Weights of a small mixture-of-experts language model, trained from scratch on English Wikipedia: 199M parameters.
Below are experts of layer 9 (counted from 0) of a mixture-of-experts language model. Rows are named router (the router's row for the expert), down (a neuron's output weights, with its number) and show model dimensions 128-255. Each number is 128 + 24 x the weight over its row's rms, rounded and kept within 0 to 255. Numbers have three digits each.
Before each expert's rows: "comes before" lists some tokens at least twice as common just after its tokens as in all text. This comes from a sample of Wikipedia text that the model never trained on. Tokens count by the router's weight.

# expert 4
comes before: " of", " in", " to", " and", " for", " from"
router:133099108093132125111112162138128156115149131109104139159101145142086099155105106105099171107121141137140115135112122123157152141124137178148154172121122128052119100127101133134185115167108147129103149137115154111129151109130180122109117109104134102124156164174103083153136150117144096136134146112153107097083147094117164133161131144121147156141141149137190098106138133161146097158173
down0:145175120112085126132169114138113112124097096133136096155118133103144117146168118129077147113129152164182171151150134129139081175173132152133140146124123171161130121130145109134067110110122126182137093086140107147114117135114134128149088139122138112151156138158121159077130129150115096121111189151127104096106154086112185099130132134127096125131143093143131151155159152133115144117134
down1:109133136127147120123110130121149093129109119128107159110076136123137111100120128151089111099126117129118109132100169159096140161104126098161107127157186172141134133116177138094099147111126110107140142156113106165117089159128153133123104108102094130088108107123151120142083156097136113093128139094160115156133127108114125097130088156132140157087160097130148136143137145129122124125141
down2:122135124106165128102103110132127099155135125138121148140104141097103148121153124146122108134139113131117119115135161113075105125131113145093150171116093131099103106111146100135108121144111109135130106105141130112114083117119107068101152126121138097109114144121110175169149131175124140122137093145117120152113087146113107102169106125190122140175110076135111111159119150128142099112089
down3:160123118138113175148107120088117106131139095112158156117120139103134114141125107111128119111136125138133130106143134122168137109142085182108155122079123149149071105113109131139106159130147107101122142107112143109116195117108097110121146121120088094135121117174131148118138143096103139160089181183119129177118135116156098100138129113134077141127106128072144138139115111156107130160105
down4:121173120157137106127126157134124090125171122110118139152122110142129113123123143118067173117159104138135120122102132104139086136158113126121126143156122142100161138086154138108144134153178128115111155139096106149124140146176112103112136137166148107127099127130136134119105130180126140108108130131116106148097142176105121131131122127122100156084165130141105145078112121107136123157132
down5:104131118124191188137128130099134079150147099157080166087093105153124108132134163127122161158125144096168072130133153087164128074134131140101144137124161085131159142119161098116146127121087130073122152147126057075128093119122150117139125134131139133104134117171126094101169139140114130120127147115138115145147158120102140116169111149117107154124119155152145108161117098150101136143113
down6:117147119140140093096161118141079163122132143105132155144158134136153154145117112131122082126125111158109151166097124152105117150103130098120092159113147132105111113103123112103160113149132097112129100115107157122100116117112130101122119143134134167104149147082180114079131127102132144150124130147120151144135104161143111145089121148145176118119108140139115116103153150142143120157093
down7:123124142119167140085153143148161152162185122135159108135143140112132144096100162145112116156078078119144132131123108158118168135135159107126110136107129082115161120102090108101166094112164123096100120159147081118129152112136136131105148153149104120094144163109092134161135073152158152112136134140107161141098088116147098138105111135112094098120081121116104179113145138124134107143161
down8:069116094149093119142134174110120111159146141147163129146081163107117094131140141124164137130110100072116104138158123147136129139125148139113109087163125084187157134150176109107122111182182148168158107159153146120136111091146145107141143119155145129118157133168145089134130158157149137118167159123151163128159144120074150141127111100148110080143148137137145105102138108087097100129133
down9:131129141113087160175148118132104131058115135107099134185146128123104127144135100085162133117137125148125140136121166173155133132124108159139108043127146169135109133102080151135130084122154144136152171151115111130123120131148159127126121131093160143120117157159130193125143139118131153112101110123119114082143129107136136118090162155138136126143110104153135158108104133139136118110129
down10:149105113132107128157071121150149097134097144138117141170149104138150134135147118124121129114143145121160125132094154114161120109114139131186136144150171199113150136093089134119112116115141135139148127129126125125138142092128158133154117150115164159086099132149166117083111138148100165089099097132137159125075103129154172103106153114115163165103127117091142153148116154120130159100129
down11:157131111104109133128093132143164129107114149103113148134094133170077085086107099136085105143125116157156119110126088113112111152106135164113122147132118175089133133112138156131136103111097111127125095092099137124136113071145117148135169129138085120084094120120114150122137144156149110109151076115125152096148112107111092146188125141094147161116113086116176121137180127145133126138142
down12:135155167158085178157126150115120102066138152165166133136156152107149123134143087169108091116110107100127104130179143096110100096126145145143095116139128100106119149118146106150100144184149163070128138175139135163188166079084122171130161081125120148124127125129106124150080120131167120102130120183145128120192105148182108134161151132139135138120126091103112131121153180136117143145147
down13:136149153142081118147139129113155121121091128103149125124171095131160106118124130161158099120132088119133096122117091153133117163122092141150120119112095129100162121097112162116141137153085158152148171170118116099117114168129140173117125173131105063134150100147113115173135128128161135094135137141148103143150130121179109121105077191166124087136125110092115121148085075169120147106125
down14:118092139136170142142151137110174151135129130142075101113143154173123125116108152113092131131105152100115102130115138152126148138144118129086160152089123117119123109137114106132094108119097148136123154130106092140132120152136155112133116128100169150137121110148101107127119172125156153130108124126142108157111145136062156128114131094119166151176112116134126129122131139126103144135055
down15:141121147101126137147154110130144113147155147134098091074168154155128126148108130173141140119166154149170096157164130170159124134152147150116139128157165117164106106152193107115155131090142125151128160135150120127130108152111146126088164127134169129074131105104100142137160141122148108099147168136140146117110123128163117118150098164094153157111139121142119137121177139120105113112141

# expert 2
comes before: "\n", " The", " He", " In", " It", "-"
router:112118121146127083144119124124127111156150132108101159145112159171142136121110110111128150112130167121140126111120114103122146119137128135126141133168120112157161111109130091103155109134147128135080167161158145139154154083092148092130126088097165105142131173180152081108133125112109133143132144159153151087149150147109160091094102144103166129126139143130173127143112102127160129117098
down0:093146143138127164123118112143155141146117122180116107165137120112133135143143130129141179124151155155090096149137181123123138132170084162091146150079108157146131069162095097152098161124070192130139090137179137082120132113139137124155173171166129115141123152132164154111110151139109105106116123146090123104105125124130138185143164187089129125111151147116156125155134107154094117101138
down1:126092099111147143137152155160095107130136147133136107149130155187085090148077132091154187111117126082135114163134120126142111109132124124146113112094141193146155106146120110159096170122090122123143122107095076140103105131176148179170116114109134127106118130121079123129110108121107108136136152099101132134120157152067081112108092172123137136161098094143106147150126130153078125126132
down2:111111151158102150151133141146119121124142129148145169111128127114100113130134131109131083129135105123130154112134128145111129167131165130125144163149128110088084106125102111125099183144125109126167104103111162089129127141128097097154145132119104140117152129081133141123138117180163159082159134099143153109148127126119115101099140107147114135115146139115124111121202116129129120111167
down3:146139132151110156127162130127145128133116168120153139092130105117150152123096133121123149144140105131132145137151151113132178122129123129128135129104095185162132121153167114112078154101111116135106171159159072096102102180125093145139133131108164124121165108154131163147157116146128130132123134203120188159126141111134128136130143100174099149107157126148138133122134146140113129143159
down4:114130135153117106098123192131147141105145128127127143131127160157156095085123093088143129108157143146114143155124138096137115103148122125166140112114124133130134164103167122111114124118166156157166116116143145167110131103116092122180140132149125125111146135107132144126129098097112118107105166099120142159116120147155114148146164125113111165161141117126108120169150163158109147124163
down5:122135147179137147149158177082124122124124128134122138162149120139145108131136138135150166097109130112125130155129172144158106126188099106113159135097129110144068163149129118133127096164097128133106126128120078148139063159126137125109125091110161124131113102142153151135136171106139143121157115119109136168116123135111108084108140140118105122126133144144119085136097129112112119127080
down6:127113128125113159147155129161140143134127109154114156120127110131120131148082148123133078161155137131119150129137110141171131165118124125090119165101117136157090137100109113178150121112105107144160155125131141103155161130121155105139196146141120105145169131156142142122135098117160120138165087151125102170152068172133154154156097132132119148140134133158140129111140185105103115135131
down7:116123115116152113171152107125111095066168105108131114164110082080142122106114142119099134143144169179161128083155121137101113129139125126150129156089182103154146124140149161160155063133109094121146135124127182121148113128169162134125139150147107130136111118088113147129140175146123099133112098114117125163146138169126117129114131136157074148143132110186107132120162115125129123142152
down8:096111100142141134091147125114160096125097119118182123152161156134149118130140170124114123103103105169135126103099158144145149141141151099143162100142128114107105145138133105120118138134131112126129150161148089080127112128123094102145166121111135105141119167190115112082119080144136112137141148121169166108134101151125103166130137132110123089183139102113140112187129116125158127129109
down9:113151182156123118149111104146157133138097161106066108084080140148145124137125147124103135119176140139155133167114114131149116129135138151101118098142147136101096154146108149108100178121110139136131149140090152121114156139146148117125145137138168145111150119132132125131141170104166121126110084139121125149146126119104084102121106084156141132114137110116137110152137110107119094130099
down10:155123112171099108130086162139132115161107129143152147115115118136120145106139154141086143102112115142140115127116115122143145110103168142152123132156121156112150160146107133110114087135127157140127143117179107146120139105149118103136137122114121146135145087111110092156109130135140139153183093151115164125076130098168141155139142106123139125146106167116187141133117140130194142129113
down11:154153150140146130153114114189144142141130148132151157131083135125079161069115116171134107108127122102163122167113108090124157099134134092147106127148111147138133115105111122133124143100096112151119131106118143082114111105130139177120143131155144182129112140150153154130156123121167125142131119146107159115131111156133143126152125098133151202154112104150187121146111109080112157139118
down12:130121103140160180126083110155130128138130126098121150126155127129153120115105140156121107160164132141111090153151164137113133135099145148125144117129122144158106125148167128126156113133126127116115102154150144120150128112127127128170138150115102138130129106155140130149142113147153182152151157120113131145140108153124135070134084130157112100104136113149067101079157110103134119127142
down13:158133171137130116142112133101138085138136129119099103118167153104148146128109150113152130134123149126115119122123118162147103125078092164115083126137120162102097127123118099117108103182095124121131119140097071135102117115115119159136107138147140126141094140142166134105117134124172148124169122107103123122146110136104131136123155145127177116136128155117126119126078115183140129166135
down14:112147112139155106143107115135134151105120153129071103120099106114097148151120138109153148148154132143137162135181135208163085134154111094149123180110084119171141097091085081154132147130118130074143128098085129142163127130154142139131162123160082119088114115135151124136078161119072107090147187101118151119097135130144111144098155083173122124120108132121145156165129102131120129162094
down15:102093142141127125146116127116134127118170161135039124121106157117124123133129148119103182163135145125164158096147165166139104088127159151118144106107149130093129147125129167112148147130118135105126192153098132151129146100111058129115158119193148138116097136156109165104130120100152144132135121111142156142126133098106120158152170121145133158149126117139133121129153155074136144118137

# expert 6
comes before: " and", " which", " but", " the", " he", " who"
router:140085139127095088124123147111125115125146150121135173147142094167125165163158105103089131119141152123114102093118118088102169126172137149125136165140125125139147137112123115087138084153126118152116132134131126111116134097116139127107107113137121093166132160130104140148125117143097117082084143139150152106135129127124139131109145165131169171120117133126152103108129125185125125121117
down0:106141126134140137070132210162155136132214106160109142101166092105117137162182142135132151100102136148100174141099088158133136129141142120097133123071121164114147078118139112135142149094121112121121094133108120137115144106109132113121102110152120138132105151149146087109132109175144134082120119120120096104100136102136158120142126122126154105151149134110119084125106150135126102124134
down1:155117126143147122120113117150163097097079105165155150127110161112176098144114126092163145121103152113126149076089140134137113143130129107127082131115123149124133122111150123125131122147107110104144142113120121159112119164149149142097111154117136158105136103097102100138090166115081121120133111101106139126156138129108105135117119152100090081128148116082088101149144112138131112134154
down2:144137143160160140123135108122120189149118157153150172163112136147112134084141098116130092119180114128115105140141106126113124160132109161099183099132111122109125140138107141137128148130116119128148200118130169093150151128136093162148108065120131109150123104129148130154130118155126150114168121151085165101161147139133074125108132115153146121098108093159126105144128147102102117146146
down3:164085138141130174129198110138143176115129136136132156127116101153115146139159080126059119159115135127147144107165140117160153173112104113106109127097139138141124086114111125132102154122096127168125139126149098091147135121120120138151113115073159160133143098145109145124155118152101124130090165154143133191111132121150115154090143134129101178100160093175140115138141139146156107130101
down4:138149133159097085131124114135150102146136124142163124134138154107092141136127089121116089164133116146139101077132105110151133134138092144188111106160091144147112114093123105083152097149132163117148120115095122126122105073150151085115092111100144095111140117121132114117101124113138140120095138172146152130153124090117125112134120141122091160141123084102133120144074121117111140162094
down5:148163145138151119104149108132100137146137126154094072153130138113143122112159146121101141140102110104116153130150128165128128092156108129142168128106172109153077122113112127109132106099128124100072111148101121108150142101140155065132114152126100134158129160134115150117163132144115143085116102152153135156136113112108097114137149121155119100148115097132110102121108104101133170115089
down6:150117098130144160142149151160139160151142137176157106139139121157123100113124111115102096129164115148100173122120178139159139125158120138142123148129128126138120092133143168125158097116112102099148110124115143133117119096137118081110156134115184085100110126124079118138109192136128124148105125099134119127154154144125120117097106139125155091131116098126162107127125089135149182103094
down7:085151132080093139110152106072117153094134134148159127076151138103124132085142162115094116122138110133143182114102091173109115162101131135143114158151123132108130158101104127116135090128119119179112145178145079124104140077168133122110106121153132120105095126125119104118132123178173131137116105133112109135127138154103111137084130112138114102142135134125132108157094106128176125145163
down8:124139101135133107139096082137126139121126173122124147162150128107110092136142152131081138144156114164116106136128098148143147137119139117136178101168133083108101141118150124140126109110143131147122134128170152115107163127145156174145122078163146165095095139120134119112137122108117062129133109083153126107104116125125163120127127140117083131109115126145136100167117106116115131145151
down9:147126193119127156123126149117135127107119143128148126147100142156116108109100130131117121126183118091122150172122158107120089150134154171167095148112094159122112113146132138103122121166125145155151144151148158105125119133117103116157108134144164139108138150085145107122092129088119147139130174100099144160125111158129149127134148150154144133144087099135117110114080128114175131131135
down10:105123125120117141140126123126150125101105119143138168137105120141139125098114169150127166125066097154138180156100075110153103116157106115159180161146145150148115122161159112103104129103188152133136156079135136134186186126133155102099135106124145105127124131105174073126153116118099137115121099158149157152161098128127127098133179103075151124090160128138122156131089164121159132087100
down11:117128134095094179159113094134115130151088129094106148139089101123121114123137118108149134143135100139134137131134082150109140131127114106116149158105119082152124156117084119138145090111135104136142107146099126114220141103162111198107138155096119151069127095122108188106155131168132169136117109150102145157130113155112086134170146123140156141144172100131168092134141108112136091152162
down12:123096106121110170151102144110146115130122097077128179105113116124156125098172099141149115146145086111100151140131115104174103138137102150165104074145132112152177155132115123137127135123177131115143125170133090138148146166143147106138121142108148133129129092086127128144108119152146126117102167202153167155130095144151131158167149139130145165113141109179144155102145120142110113135103
down13:106090192128148162138141143127134092111138127099116152126093140134102132089151083094179141122130116104151085136122129157093144146153124096114134185104139118082135139100158141107129147130115121119092163150132121137128100149152152118128103151171077118115123109124097095168172145151115160134119117132138130104125153125134131152138103141154179169094128144116111155123116114127150136137124
down14:075105147113143114124129112145152133139093101142107119120147113150157138127121121106142130151129128102101107090139141130128120157103123124134179153133158124127118104108117144127133113113109184122161140132080076172123090126137137157091154127134116138103093116103118151141095131104101121129113075116174162139121156149113146151133151116100158132133160131107157146112157109094124116138064
down15:163116125124086120123107130116138128185144146143117122127144167159160128160075183174130139105131147112137161134120144152149121157147141140124126127208109116121127169144101091139119127117143091128141133126094072128124155113175131105150135132145135125087090131078127140130108091160165180122134147136109128133119143112124151105144151147165119115116107119146142113104160121135106075121115

# expert 9
comes before: " |", ".", " and", ",", " City", " District"
router:143077114082095142168111124156156127172089172103136112114112143128124167122149100082089144095092145144125114101088102093107163150184107142117163157130126119121142141115111120153173068146124173126129150164160128116113155085105142095124131110126141127156117137129086111165147116124120123085089174099117095131107120149112143132106136113132136123133156142167164107150128104166124142128164
down0:150108136117105175093153094163158098149141178183143083128141156167111138143132112109114186092131170149067152157127124161137116120122155123147128154123117159166131083133106136102110120097131131140142137151144138149117164129079087157141112162098139143132166104118141149130133064140118154128145134076058134107149099123108099146125117134191085112138118143116112156126147150152123119083114
down1:120108118094171120159152122146127066093094154120112143137142141146134091129126073077139143101127092134060128107116122113130081156176123205123116107143108136135118117126153140103109116171164094135143120189065115164118142118122123159123149124109125128146117076141125159084137139149149113106150135140126114156116125129110107125115122141141117107133127160135138161204113144165117135152124
down2:157154084120115171156136163107099170124126152129185179159078118148161110177115126169109097178148157143129152156140132143108123139133101134142142088120128150114130126180135130101113082117112112143161091139151106083146148107151096100136175141122120151104095132161087146112146138180158118172120141122133133133105110134138134131130138153111121128138152112155115113082133122151109142120146
down3:140125147124082139104154124102136096150166124133110123137123129120151118094118099127157145137157098158132121139142107125162115107136151135133143159102131094118146098162177158138102124104104102111127118176107148116150124130087155132088170133118143123115110115133103121141137128091131120102164119169133165153168166083146141147114137143102122150160126129111117139124118123111100068121115
down4:141123116133109126104132130141115138151146115133162170130106157116148137102093098140145135181142135087106127081140117125105105102107102152103099089118143121126173134107160111115113127177100159119171164116117141129136119142151132105139101110122131098158132145117117133110130155115108140113152118092116086106180155140125094126196099144132118110138127150132113115096086122128103105080108
down5:126163102142135092104088085137115139105133118136152144163127110163149105151157074125116209125135070153140139121089191159138137121097099146099116159135117150105105131151122128108104102143108119160140119125125153148133104137122129112179124132097143122124113122102135118103140089129173156129131174164134097145122123123111121157132156142113142113138113110140112116107145098128110134160117
down6:089148101170113103117128091124101156098158145125120171156126118116077171162139121098155087132111117115118123115148126126152148151136113107120099181127126162200087105106166124104155151150147128116133107112123180089094151144120120122130122112098128154116117145136108152134148100051153151144105115129107155143124130115150143110144131102144074111125147102110163142152159131119150140142133
down7:089120128134110146142107125110122145099130092109131106118101117097143085122087118101134081122134140170186101102129124139151155090154173165099129127115113097134133135133069180119151090148155162148078145160154109180152107127105134148168174137125117141157106148099135129124145143147142131119137143123145106126124099112153106086108129150146150137174153110105094155127139148101118133090145
down8:113125137123108115168127110118171167180137105158172122111125148082120076091151120110093112097090128155122146096113107148137117153122141129125139104166145126155119150094151118113136139116123188129167115178148109117134106127125150156123145124119172133143091101165145103118162121089122152098100146142126147151110099090120125131120111108130132145133117142101136161131130140094122088120122
down9:115140149120130147142102117094124145107137092097116146093100089106131129119170113138125123153141122111093116150150152133138110112163172138119141101147149165127082183128121148085123151111094119132147161212147143082131124169145094128156100092109087159131116118092091122110142125113109166101117143121142107126180141158080142169142122154102143087124114117157166125126146079117137146129087
down10:122157118104095154136061089142107114145123156119124140161126084135146149102106154160084106116168090135145113137106161140155139131131098166123138133163135120137132106158124149145135085071162139130150159126180138132150091131117130154165129158142155093186124162148123137133128111089148091150114106133083130139132141114174089174103153099110149125153143138141126118081161127130141148097124
down11:109175142128107091095147114107166127105129161121111137137122131144095133129104142123147081145144157148128089134109123117128132190160176103112130112123158144109124118139157151121077180133102135132111134144147128147117070116156116139143150097142136168104142139159122153101156175107128139156159122123070108122161145076133123138114144127080146115180131164146135157154156122155108132102116
down12:123142155114108149132170131127114094136136120092146135160148120165169116150106119180131106140120105095165142130106122100152119132147123187129112083102149089099103137089122123202111176117106136122107132106103101127113117098137157164104125150151099166137134144112148160155169128120156143125134139137185113126162140154114142094106115094106105114112160177105137123128161096115119100164156
down13:168139124126125142156093142110135081155141090087151149121114135099199114121114174152098106119120167177101118106111121122127159146146129146131136088098122136129115077087042145143129116100113097118110135157103091125132114174151151088130154134106060155130115135139096151128104136122133165106148141135125166066166118117137137097126076125160160125115139147108119143156117094140099126157151
down14:138094123150166118153118177092172112161141116126137093127091140102163154131129079144115123147123152114138158109115162113112155177113045133153101152108130121097133125060118160161154107097115119109122074096140128136107141176118102123117152129185094115121160143100081108111156181119090090125110146134108150122110127131130130123140129107153139164137116111131078106123149126141091118125078
down15:119119176106116110136124118181085086142130147118153111146142105156110122084094122115110160092135103164094139092143132167110132113137137158126141132144150150121102150110085111160107183116154093127143169125138106156123179140121137118067124129136138118089121102100132126105121117106158119129137140170133172148145060131145131137118130142125123149120129108117150102149140157129147134124175

# expert 10
comes before: " |", " of", " in", ".", " for", " at"
router:132121100116081120101088130100119111148117161114103190153124161148141164124178087099153126094102117103156124119096118139120124162161140120133174176151130120096124108136091140112128113113130156128084122146129149102142131142094137167136116105124129115142131167123153135157158157132082121128091123081114103117130154144123135113105166173110110141169170155120126076107140115118152148131113
down0:146118121094136096131100156165131132095141163180097112129134139142099105168152130165110182094126119152113106121136087151162122108114135086130107148104150137060143144126121142134097120104137138132122122082116165154137169121105102125093155157160162148113103144146120170121169101100138115119124127122128136165148080146123121112097134126136142109142116111130112151115153114160153171087113
down1:176104142084125129154115118135108066070127144155164124121140131169148153123120150119139109126124167119158104130129143170123112125118141089120072126164169161124138127133089134161101125161100113165153143111069118106114091108153122122145142122129089137121128070136135147130157115129083105057120125092145166157131117139124066135126127177125092103067124114095151155121125129123095118106193
down2:149159141116114147114145122126147155114101128149132110117100140128154153125146101114121147104128104102138111103125106187112142107117125137127148107150090080137117142163136093103088158166114119106132107122102124129162162148135131142110210090082128107110101124100148154090123113163136130088103100145106104158129143082123151123151165141126082139074132106133098106131117168145140132155159
down3:099113142159146128135192119106123128136109105173156092113152170131145150134113121113089130145122166127166162124144115115136128133130095176109159180116110147141107126133159101117052179127155124114109113109128142102147105147167130146144107076133140106162151101142098113115133123100140110123144165190139099159140133106158102105136162159102131168128101141139147097116111138152147087163149
down4:145126128132088154143144175112116121169137159157142167132115116135161129140121114142120116097121102156136130109131131132141091170108194088127154120127156136143160132129154163116171160149127126155140135113148137116146124127144177101148121131085130139115165149155118067108130101115106121135101146161178120150101100187118090138127088139139077169157134137121140100145151178123094082235139
down5:114094129126119143067086150137162129063139146132142123110127073127106121145133126124081143136163097138162106123098117160125138166143122151150130116127129142095116129134092136116132096127123154137068148117123135119111094130127140152116126098171154117143143129126116105130151163126091124208088124151111116125141143131113157130101137181109117104144109123103111154127135111133113138100097
down6:091161120150119141140143147136115142095110082132065112135176155148127118134120087175162128106151146130118104163137123123154094132137130104098089144054099126094095131102162107121123106151094118118118166139150124108127111134121145105126152137153124130124083157133133133127117144095152105141142126136131123137149132101136115148106135109117135145154157126127116114121139165107144138119084
down7:096107151147156160134148200158122122134141094114101140131111133089148132125120088081126057120140140145161156075148154158129164113142179122137131125121099109130155136078146118107138162159159144171111089173181080156163138106141116128160079150158131131127119126098052156123101155172118191126165158107113077135150111141179135111129104118154129090119122138101102122134148105140140105141132
down8:134149166139118123139131090104114150128103166151101125124146151142185078081153136097109140154126144094114133092129166140167108140137118094112167127189097093143177109147136147132122091122103124121140142120107158150111108139148102124111108116120166140095095142128159146123143143155124103102090161082104134113098150160130139102090109113131132118180148116165169115132132124088126125130149
down9:113197125122116173132174110134143116118129107112134150147122125092071123152113130093121165124148102180108132161126127130138133149151188165107082134150150131153097144124103113140108093125106176130122156123136136110137100130149103115092112146138133156091102103124108124120092095138143179112136128138096137072135124092082095122142130150111155074126097083143127103137087193099112131128063
down10:127127144142119137130099168131114102148130106108122174099121166128144142132139178154100126117105069096123154128117140105147137067143150158146126139146172131118169187160123103109107134180127113170124140148131111139153107138169169122106143142144146170133157131118114133107091127137102128074157122122144141144120117093138079144073145090094131156139105096149140165111126155153143128106116
down11:098138088136077115134145130137129167136109109149127168116082118150113088124151123146110172108141160173136122130113148057090098152153161120093108152125136150173138115054149157170158136138117071146074113099079090121109140090151130154085123131126124117108122118108109106142145125112140120122129143116160135149103162140100107125125137097121100167160136114133142163118179093129107154090133
down12:133106144115144145142105106066115099134115096158167086109110103135163120169156086159134134140126153099149106143101132099136172107115116138159131112104121093136130167107140114134144099113133130172121164140155120115184067088146135146112154133155105065090137128145071124121128121109146106144122146147117125147124134159143098103134104137112145121109119119182206107114146128107139098104136
down13:135102123100161123107102107117141050104095110129139103128149143136140101107147173132124097148117093154100099137110101122124114170139104147132100149120107186150123154131105151130177156142102093136111134149076107107186140125100133134086095126106115131124114153076110134140127113146113127130129134154142127097109147083074091159101096123165113090131082168107131117156163162143142114156143
down14:108121119120188140123126066181175071136087157096046110122112128132129112117126124134137130134106143120118123126120138146138086159170111116148129161090157137109120110129061115153132104150130161129167139132087175139137161161157103161130162120118147108152102127158122148125134134112112129117136105144136129109104131153141094143121122098142161139089154128130104119142152102155119150137103
down15:129151119133127157131151189128063091150106131091097100133106130137179095121145153181110127103145124078067159112075145120106128121116169150141113171087144148143173145131139117087112133079129089163123132112154123163122122130082184096159155110165107112133113087126146109102141101108128165124136154106114128132122076159152113122134154155122134130058145116148161163104168180138150122128110

# expert 15
comes before: " the", " ", " a", "|", " his", " first"
router:104125150104110126115052147134136110143119149111123154161126181125094116176149128113123109107108126102188080107142159080099170164171117141114178123141094136121138126172104100134138107113140143118118114134119136171135167143139149117117145123150123103129162195136157125086152183116113125134118097104127137093116169134130151114101120164110106134119152159108162085108160099143137129156177
down0:171100125130113196103183155163119146122124118155101140170113135127157163178168146133129140134155137126117133115108113134148142105136091138094120131118146185141120090134102118152131115105115126143199092111118167125091138068128129129119122133136170169145104132109118096118098114118097104118135071107092111126128085163130186143116120127147073168140121134143143158135133152118132099103122
down1:093118089174107087165097118125132104119133122155092156089109168109111104072134128157106137135102146153141135120074122113136175164148112108161096127128138165138106155135147179121068119138077096130135117136097143125112157159179144120113143095124142100123180111096099133136128114098136131100133121125113113180117124116123109086127139169141151131131144112125143181106080161151162120155143
down2:122120132146147144113136139100106104129169113131170135142096121118126137121163137114154091136180108137139078078165078110126118148126147134092153107129165120120105100111086089132139163080159148115126096133124134098143099112121150110147154112108131120103110122119083108110135116215118132139088116140153161133131159141121127144107134155147093109085121137148096090155160109143115131106153
down3:151129123132136151130113134098147135135117106140128105125131119122121124123151155133113149143166128147121141115123109130112166117090138122133138140161099134112140144068143126138129147162148109135109132097187101125125067172138154118129096130090115154145155107142081127153130171202132107194138149136162118127130121116145087115138133124162143158140104121173161134165116096164128101138142
down4:104126135118108144097147166115118116123143155169098128109092109129122124130159097153128145091145142082086119121141117147117158122105120130141139140116115123147137111105116124130146135118117114116109137109151101118152105143133119134132108166142152093165119135097145089113135127093131139098087135171133077103193121103152127162151084151135114165132138120149064120122115117128131103164119
down5:102148109099134126109119150136103126115133130099122133093120132160120148122147129129115138158141100133143155134108158176136113129152192117138066086096180144131141149143094081108103125157105126118104143135119139169105104125157136083078089128142135143153144165112104133131088076123107128126121103156133141164144137134120104115160116122131145191158085128155112106151101117160132109129118
down6:170115117117100108121140116137121167120120100137114143155107109115092179141131133171155146134131105172123178127133140145125158131133115096109133129147138165110107129121102124166147122127158110075148136120135129122123132153134145114135127121138099100125083144156101073116119153106117144085130192103127121109110102166137125166123146199153117075181113132117135140131136163113132096115139
down7:119085142104129172091148112180127147148150143174115145146146130122106128196149119080120110100106118085123152133100133142128119123139170141146174161133084157172149156081107145089132123115125140129091152137123122168160169099160136159152129121147101123115105147136133116133090125136123099130162119083110133120094162134152150146139158120134152137159146129113125111116112132115148159127148
down8:114136136157120130138147090117137142120127126093095083112145143142131100100115122117131124157125126118089179154147174088134152125143150135102157139090098126172122092103192135139160080160126121155111115146121134106166099147158087133160111104108132185117090155109144144112144139136102117121107149096195118110122091131113112150130129121155149135153116145143144107135129118129113120108115
down9:103135102160126123132106128153146119114152101118058142118107115109121084158122133121163132179135121147130098139123137101157124114157149113148099139139125129161120143118123132107140146150115160143152139111132156152102084082149121123096092134105158134175125169127082124099145116104089172165143156140117146124104085123148131137094130108112139124122141127178158136114110105097117126115105
down10:093151124131117124157158087153138115196072114111120148129057118173151119123126116119131178070125123134150114122108138164153152097135115132150134160160118151159111110109100097115150102141139125142150148179133143110148116176147123124116097159114118151136101125119124084113133122153068098126109102144097123127112108147073126146150168082118161129126152124101115127112128138129139125102136
down11:146129103154145183128153133104127108068110122121123097148114120128104110080102064165132094104087131114125150152119123117153092141115120134140101146183158139141160123146138098148144107123110116151152134079127141078160109133163166129146168144128099122096129138124134117112153147092119137151151124167137142168143150148129117153135092150141118133115137071114130149122131128123124118117119
down12:097139144116130134122137159087104078145119132096170137072143122146145121072135134182145118161154114131151175169151107097140159126112098146101118110131102109139123143119133113136148116130173143117167158148130180108155106107156101130112116158143153123163129142118085140150155114167148103126133144146140169114147076110096090115123114152071150150152130180141135123123154117167132126121117
down13:128112154144098165137113125134101070104108097137141109122158140149124123122119125141130101140111090107104124133094102142093121135114122129135135104142081115092158123126107122126146123106127100134139127178121135100144127121151177102113153181149073131135184145121154148081132153141127119088100128110124130116148139114092132145135118142130139115112152135128118128143136169142115099160164
down14:126101136118106140153139105179140110118112144089124131119128128145122152122155100138127135121114157118128110075140131168152181124161065128123143123133148120119101153102077151113121129125117114161139139130118147121112139161138114153065124138133153135128089119180101154092165139141124086121128154138150127136139169141126161129136117147116138102150129141169165131155118112140123155109105
down15:103126099092123156126124136153146142147126155144115133111156124160117156166140113141101127181128155146127145104095162147120092129137166134119127118086104125145117153112126150141129137094107138138130137149115141155129093143093119151084164131143119150085165112144143156150154144132118144117163135154142128158131075123115157104163079115147160101090148132137130156131152143104045132154111